Below are experts of layer 6 (counted from 0) of a mixture-of-experts language model. Rows are named router (the router's row for the expert) and show model dimensions 240-287. Each number is 128 + 32 x the weight over its row's rms, rounded and kept within 0 to 255. Numbers have three digits each.
After each expert's rows: "mostly gets" lists some tokens that are sent to it at least half of the time; "raises" lists some tokens whose logits its average output raises strongly, later layers aside. This comes from a sample of Wikipedia text that the model never trained on.

# expert 28
router:138129076143151123103115175109149086168147126099137109120182104164137108170180097149150083142121162120141136104100119118128128140107136152091111
mostly gets: "2", "6", "3", "9", "19", "7"
raises: "0,", "9,", "5,", " million", "7,", "8,"

# expert 10
router:108124139120135188116087198137089084168116085126145127112159157141126160081136097178090148116145114127164108137104151127074137108122205064137138
mostly gets: " -;", " 0;", " |", "*;", "°N", " 6;"
raises: " ", " 0", " —", "\n", "\n\n"

# expert 26
router:162148078126125141208120192113067125115171115127148114128083105151159123121112068146145201152161115070150113079114112076104068156145079111080099
mostly gets: " 2015", " ", " 2010", " 2014", " 2011", " 2019"
raises: "\n", " |", " –", " -", ":", " by"

# expert 24
router:146165144164122171093105139102126095105175102101107124145085090179095143122139159172061169159128113063112097146103079071108089168039088110115109
mostly gets: "\n", " \"", "(", " '", " [", "\n "
raises: "|", "-", "The", "There", "E", "In"

# expert 9
router:135146096139091126088119185066131109081147075097144130137117166121195129105203106174088078076111131129085126094144135123152103142116114098144144
mostly gets: " 0", " 21", " 20", " %", " Total", " Nominated"
raises: " |", "\n", "–17"

# expert 3
router:170138148113147150124113201122157130148161111122114133151131119166123153089114128091113121135153134099138118074072133092123113104166150101085098
mostly gets: ")", " part", "\",", " number", "\"", ".\""
raises: " and", " of", " from", " |", " in", " with"

# expert 4
router:118225134182180144153056130156082155138062134076119116064150149111144133087152123215107129129118071148170177167076126102135116163087092141167086
mostly gets: "|", " |", "==See", "|---|---|---|---|", " Genus:", "|---|---|---|"
raises: " ", " Date", "\n", " Release"

# expert 14
router:111126133149097107149105101068115091138086135095127088117158105109107185097168155150133022139059142166051084118146124129194106111132126140116102
mostly gets: " was", " would", " became", " up", " be", " used"
raises: " to", " in", " as", " from", " through", " by"